Weights of a small mixture-of-experts language model, trained from scratch on English Wikipedia.
Training: a variant of Muon for the experts, 6814 steps.
Below are experts of layer 2 (counted from 0) of a mixture-of-experts language model. Rows are named router (the router's row for the expert), gate (a neuron's input weights, with its number), up (a neuron's input weights, with its number), down (a neuron's output weights, with its number) and show model dimensions 0-159. Each number is 128 + 24 x the weight over its row's rms, rounded and kept within 0 to 255. Numbers have three digits each.
After each expert's rows: a language model's description of what the expert responds to; "gets" lists some tokens that make up at least twice as much of what it gets as of all text. This comes from a sample of Wikipedia text that the model never trained on. Tokens count by the router's weight.

# expert 46
router:130072099167093166123138104134119126164131114085094093156139131112138115119102118156154153114127124144122127132099136123140162178116101160103064076139126124121133137132085163109134104124142078124136140112146138141097142104158116119080142138127096123151099097056112116133093121073123094123134128162142103135106113131096139127116136143109108100097084166154151113134122120124164130116137142154112145092119121137107117192123120122153170141096116162090138132150152122101127112164121113
gate0:157177098135131136115167098158114133070134132139120098137128134069147143135116096124087117183088179164152162118169130087155131143131142159136171127148116107122127105140121123105135172136137122190116078105116121121111141104127109100075098124164137086143151141102129113125127097191118100114155117134121128077096112134123081123085138165193102139129080106155136138132128114120104122111134120145131139136124118143110081123114132134164112150104112096162149118124104088106126132149116098
up0:118121125140111127177125112143170153148105097141134170127139115176100139141114093137159119113131153061106137075131113133100126112121112121124111114145138134081148109131131118154126071121150141053158111072159148154119125132105142087194124120107096138135150109099105120094115133131148120129158105164152156108136115094106116150126159124109115091135138155156098142152149133119116090131114120129124154105174158106129156107119102168124151190148126143088083105180136123099129129136078122
down0:097121152148105098149133164142135112110134155165125163109157134146112151134100147130117154146094125113144206143127137127133152122134124095152137130162127137081102108163129131128111113092153143129116120151143127201085086132124086133159079116162121077161130135138147113138153100103126092137163091116159141159145139110107128138162121121140120086117112147133119098172141119121119134126108125087149180142133171101126121109164113134095147179129138147159072135097169142118127101141133087
Sentence-ending periods
gets: ".", ",", " /", ").", " —", " –"

# expert 5
router:144116116147116125102154112136127186183151094130112144144122112124127143103135125157162145154111146142113161151096134132124156139160109125132092098107117099103097083145109164096109137125157108146108147088146148166104173109146160111082120161159121129120103106107115138132116124135102098136158140157159100145111155122124093170131124151113150147125097136181153143131120124100133174102097153185114131126137129093076120125117063098170153113115135170109131102122171111119125135163094110
gate0:110127100120151153107133078127132084146113139107128120132142132148175087102115132126144155131157132132046152099164154115140134081159140148127126154145103119153139133164111119111129108120083130152127105127171154130110114139149140108132131135111126112143120113100126136147130106124098119114150171161121178136115175139190170153109122144145149133140148134123123094132096120126089107097171105173113157116152108102147114153131066112160149142132121139151145127145159138168156127128076099
up0:158099065122113124136133113169142120128140142133118136145152144125103096104138190140139139117099103109100154128050064169151087149129178153108096164117142151139142104131141180136095134149149107096145097131143131114107134105085113109152105120151127140167151142132121117129123127132191114136142093113131101120127119106127115136098148135142104154187147127159135110124101135122114141091112133140091147089125136072150133107155165095077145073127066119122136148095108122113141121120124129
down0:126160151132114116084118170145107111133121170156089175115149141159113108141123118095104132080150130069153163124183110121151097125172115144078131121113130123138104159146116108124119122139130161116161137166084150110124126129088122155144144135102121143092069119069135120140148119112123137157126135136102114116104107134161114126098122122133110118115104111110147130110120115126107114115159168128144122128138174129130111139136128132155148092174097107111115117155099135162134144089114121
Scattered word fragments
gets: "re", "man", " and", "s", "al", " Per"

# expert 10
router:149107089165135124123149107142139154108150133104118093138097125107163137119098080140134132127123138148085140175120147106102151145143110093138118073120128113109108103153118171088077139156159103159113155127146131159132134111107137120141109164151122138105079125108059144165128096092106117161144149124138080136095156128112100152129077163113148114116095162169166102170106104127141125103073131125149164156143137128102103124139110114122088149115134123127142081145145111137098117147075115
gate4:157146094098094148182120152076170139103114133137098129124076148118103150107170147133111068118141116157143190125117140114103131148107129164151135150141116144141142136152105116152179173182170109122110103128105122152122139149154151131145120118104118119151129122113156112156130135094116122130134102146124095131156124101163150116122124141187138136085128150090115120135129136146175156110103132112119098122153104090184131139121143114140120132161112114082177139121152131113149115153088165
up4:121116141095120127111114149200095106087106151093166137113139107135154089129139135120148102089128145127154180133116155137144158143151121181123162126156097110112162074103128166140133137142101097114116106103154131129145136145092132157131120119156111129128138105139134096112093092105163131106153139127121123162108142124112066147135169118127128077156116102150108127154092113127110113146146153172096198149133157182087121136106149091140172099167120117111127118133125142157098112112155128
down4:097125133100125123134106119099156108152127173117151183116134117115134167169118176123141141143119168107159174165108090111122139128114112129151123139127130136152154143126156119098112123119129108148121108124158120142131143178117138156115180165092100110130165125134138156124137111093134112149123153151181158091112127101127149102083086135124098133089150117143146142120077166099132150147102135107145122148181151068143128137110157140137140128101123158124145158161129180103134099160129131
Quantifier all
gets: " all", " Ch", " St", " and", " part", " All"

# expert 37
router:130106098173097099074158130122109124125136145092117114119092112098135121138098130135138142130126128124149185159127192134124159120130081130156148092129140101117137110162125129115125141154118124149089140137103112169131125124092151127109129148145114155118107096111120109161110108123161104112129158123163092126131139096122080155156124160083145150096115156175129109101108105102099158066080181170120116129121114093123119176117132147153128144104116124076145131067146090111118155141136093
gate13:125112127134119196114151116164117162107145131121113109107082153110115100137139072120132159115115098176127160108124119114116084172098092121138125101089138105144110108071130160126157119092125157093157127117117130142087150138102134144155084121121129170124126113145100124137174108167107112165100129139138116175148130129121128088089169114136104140114111116123149115107120133158157117197135148129142111105112156120076124116111134134123103108130145137123131156102106118140134118141135120
up13:127155066106115153144160151141135123118082084103155125095150124163151162085086070129093129154124100128162166097133152094119160145138090160118138117103137148122091121101152139171105106166088118119138157143088129134109178112151126130135088111142118130127136103098095132130141088090099119146147121132117173139154098119097131143131140107090130164127145120144137130118129086156162130158132133092107131110090134124145110121141099101171130129146092111139164118140129178137138107117128100
down13:127128128147187117087135141150125137173159169114172140098107118158178115169138116133138117153111128099145077150146128114115162137146135104103149113103150094160108147102093162105106153146124121142153109125131129140134143149118156097133128150127143121139130088128104127121105103122153132161141135139151140143115148170094102118123142104093131110069149119135141123104157140138136148107129083145114116128122142157129139118127140107151102135129145140106054123077155152099137165109133109
Letter K and capitals
gets: "k", " K", "K", " D", " H", " P"

# expert 34
router:110139078150086135100148085130128177164158127096104115156099102123132124109124126147141125199123135148132140145140128108128159162161126126115123101121118088091085107166154147106109137124143109126129144112112139105110139103117161105094105159130124167110138103126089137146120093089092084161134116138152105160120139106127091136143121150110129145123065172150136124107099108101131146088117143152140164141124160114080111158126114068166151156136113144110141079139130098086113128166130127
gate2:134113160120102135152142150135119186130125104125161136133108089122133176140119118154129119111165146139112094121080122113164141111134137130110117112166140120142107151133156106126160174134128124144167109141107108069124162127176139096134141136132158143129048149164113142170093124154099101165134135123099074125079133128112161108084159116113134149122112125136133128075150143186125151157175147124077098124182173181109122112133120119159157135128141135098100095079165093107086104131127125
up2:105113126108109145138098147139102098099097144137147104144129137145151094142115138127122169178149110128110156166129184144083116136121106148151110108174103116120133168100112092172125105103163093135094158162096092160143128101144122149107120143183176166135137128128151147110109164175126151160120130147128136077110138110115131181163131140153117129111103115144154118142109154131135130121185120158158109112103095120162167126168124145127140107124143116120096109141134110127140085130098109
down2:104116122168102115152131143138164117173083115135145149128102133118150120152129140148105131136136153188105164107114108130094106136129138141121104106121139105118102112159106133112096104102121141174111114107115123159083115124093115122143119075124123121161150113091148145106113095140141144144129158097128130090123103093131184088100120070111108117123139139131156146111127102137124129140094101145097113119093128094155117150147130120143181127092108100091133140115125141171147114120119119
Spaces, newlines, assorted words
gets: " ", " to", "\n", ".", " S", " 19"

# expert 13
router:137114128135123154150155090144150112130111132108106077151124101104149125103127155148115125145123156140122202146106146129123152176133093095130114111126147118114133122167111141119074115132162113153098153091119117139102160109088159113106090176138110151098117130132111145126113122082098106146146112155138116134113122113141118135132094131141168073112117169146131103128083141112150171076115144149174139136115137129104107144127122084167108163118153174133163073138131111111115105134096138
gate2:167099108171153130128156151147142138143146082154131098103131094146076095109140122190102139124148106108086129105137116148141170171141081138120115106138139118162119127115126140076136141110150093104132139110143119132151153146120164113127087147114073084132138163138108135130096111096086143137174075156088147121152160131134118141126165127170130137132120090110197122118141099105171145122125166158161131130116093123123104145135147139131150122129147181168126107107109129160157131105157168
up2:142081135143114147115118116155106143146144132190169097116111095110038103108117151146110133129169105070115146120149147111122159136128043125113133104097141131121103114116125133074105135136142108130122132128149098143147121097108169104115127132131058094108105171118095154137105138092112132130121125124084122106151164138101148140157122107143129155121163109136123090129148131128181114128157137141168139109065134136114088139097167086137103147119162145118145132109130137125171106130129149
down2:120128172136086158129111168142111138101139138179132147158118140132112119121167125101176095153129121046136138131147132093109130129104123114159128127145133135146108156135148108076106098136072124104152115117140159086177118120138106121142131137131141145098108104127129127070120118091133134106097125073144126125109155120084146134131113113152160153112138109148100182070124159108184158118140143138140132172112152115140151165171143122120110138138155128149162097152128136140157111102167131
Word back and prefixes
gets: " Re", "•", " back", " re", "-", " di"

# expert 19
router:133115131163079151118133100120135110160147147126111115138110085084123130081115123144164165159137153153096148129088138095103153169158136117130142084134112107109070080157090145108117116131166114168099170098149109166119143110144154109116117121148111135118091108136088171112102101095121127148131148145145123165130159081124090170139138150133143141142082155151123121121093108109104159094149150172117144129115120131078121157124098095145141155099134184122139085118120102097099134188121097
gate2:107140090117165174106094130125125135125148104127064117114143098117112139121103109090079117083139124167123129103087161127150111127157097155157143104096118110111119124121144149111145133176083148107083078118093144143107131171174124116151123149144097149135163137130117122129105088131089149111140142115136099119147133123134119131133125078138162137142149143105156092109119102138098139102140170143137111149132115119122123172138154167107110139136150102131122110156141110155108120131163118
up2:088070120094154118163121138109098120164130109090112123091114124125085150172097141151143100095161114119174125151159115081111141162117133128119106166150121100141105146145127113166132113125052113114113120130128157105093082139158120146117150170140120126105129093134099100144154157130121111153165100148116132111115117130121132127097111169131086154199082126131117130117142105103131158120124116155197135114112146162187138138162119112145161136156179166168176142140131128112186151091143118
down2:132108112143146133130141133164131162161140145133176102159119132155085114146123093104127133176153085107157144121097127115102147134169150130094187130144142116142121152126121126123201123132113117119128152083134102122137096157119137099161108088128143123138118083125146099109146133121082109091119111141077106169146169125121115102135122102133117141123103125075145097071127151158115122133157063124169143122131140112123114116091086137156161080142152102113102118083170124108136122146137165
Mixed foreign fragments
gets: " (", " pro", ".", "\n", "-", " Al"

# expert 33
router:142104092186117116075133123134151167161142095120091119122090120115173148122166148157167102157115143174123150139105131097105126130172125051087119130125131107094111105122138151111098125110152112153118133116113141178110159149100105114072106148139135146133083102128091164139117124118117087104162126142174114128105157129140138176141095145123193097120127139154146129126111115108167136118111133151130156117131138103111109114111086109143153132100136159125181116138147136117102083175116099
gate0:145090168148082138118088145081144155197110147140133133108129144107116108146152141134120135143121091109098101153125107123134153105140141115126103178108143115125165147146118159128109132132165121179109109130143108106104116158118138131119126117143151111139139130126126149143144100100103103137150093091163128113123156132135132142166086158118100169145139099127154106126131150161168167127106103155108108118084142098113108104117102116105152172120117126109123126112119155103087112147138099
up0:128168096126204144128135117151142077098159124116114153086125146149153149147091139113121090160141148132127103104138138117113135155124166138090138108131102101133087136144111129128191150122135130154105135092086084110127161138131078122195109164097089107090107132113130109145125090141120119151128131111125145117145099134113103135096146127146083149141121118113153133082150176089130090152125106131128163149102139146155145120110147148129148122115145139144121110103122130123106146135083113
down0:131147132116122146193099129125135120169153124106126132123133103114099178122092129130136132104109138093104129178135093119124096174118097093155090106113138130070094110184101130132138141131165089123146119144072126106115144112139112110132117179153153146108133123139119105123155145143131066153137126084078089118130134111124144109127120147204135120099139142126179122154123178124127123122082154115133155137150088124117114117165138080124080123186116151134109121130134136142147155136129099
Founding and past verbs
gets: " found", "ed", " con", "===", "c", " C"

# expert 39
router:131119065126122106111131112119143149127126096125092148109082098132111109118133119144140102137114137142123183140085094152103168163139152138046102150090120116108108096126134144092107137158133110124117135109154154138115164148142126124123131120146125172124110106119119073110098119136140094185165113136134096173117146125122151155135069118118132142127103144142141125110074113125154165123157129120110116121105139118125132112136082133132115129094154160113091142124159105096105125139127105
gate2:161081114143193125098109089145118168093131137157111122120117107155117156131101125143112134103078132122129108156138135152132096123122168103058148156117115085147121145157117146149143134108112120143136127144112133125119126103086126116134120117100106138118125114155132103083121176123077112185124137135145091143084167123116146134116136133137161151126074145130092154108128160129163138124150165116106091146069156086129095095124166118102134124148156134096112139109113124114054125111111137
up2:091167127117071124144109129117155129147092101092121131171143125093123107089144140087140150148179120119107150080128101104103083109103103143148113105109108151089095119119110101150116156188142110101105168070140113122131114145103128140146143123102138133111148123106125154131096143123123147097145090141109116157109105161157116186137131124124105123117154121144139103112157126141099127129136097130125164131160112142110156148119134127105128159140133115131173106129133165109102115133163136
down2:137147098135119119134155144130128115130112119162121157144158132137156089169193135123155089128129115148098136091115119151139151147171130107112099167118120134138071089132114159097119156131117098140139075107191110117118083116116121137174160098146113130127108121161155136115113115153147105131149085135111158165183111132132112132159107093144132078143130127148077138139097140146124107144162109087122110155133090122167132128172154121105135108136136127143098103128128087100139064140106115
List and table markup
gets: "-", "|", "=", " |", ":", "20"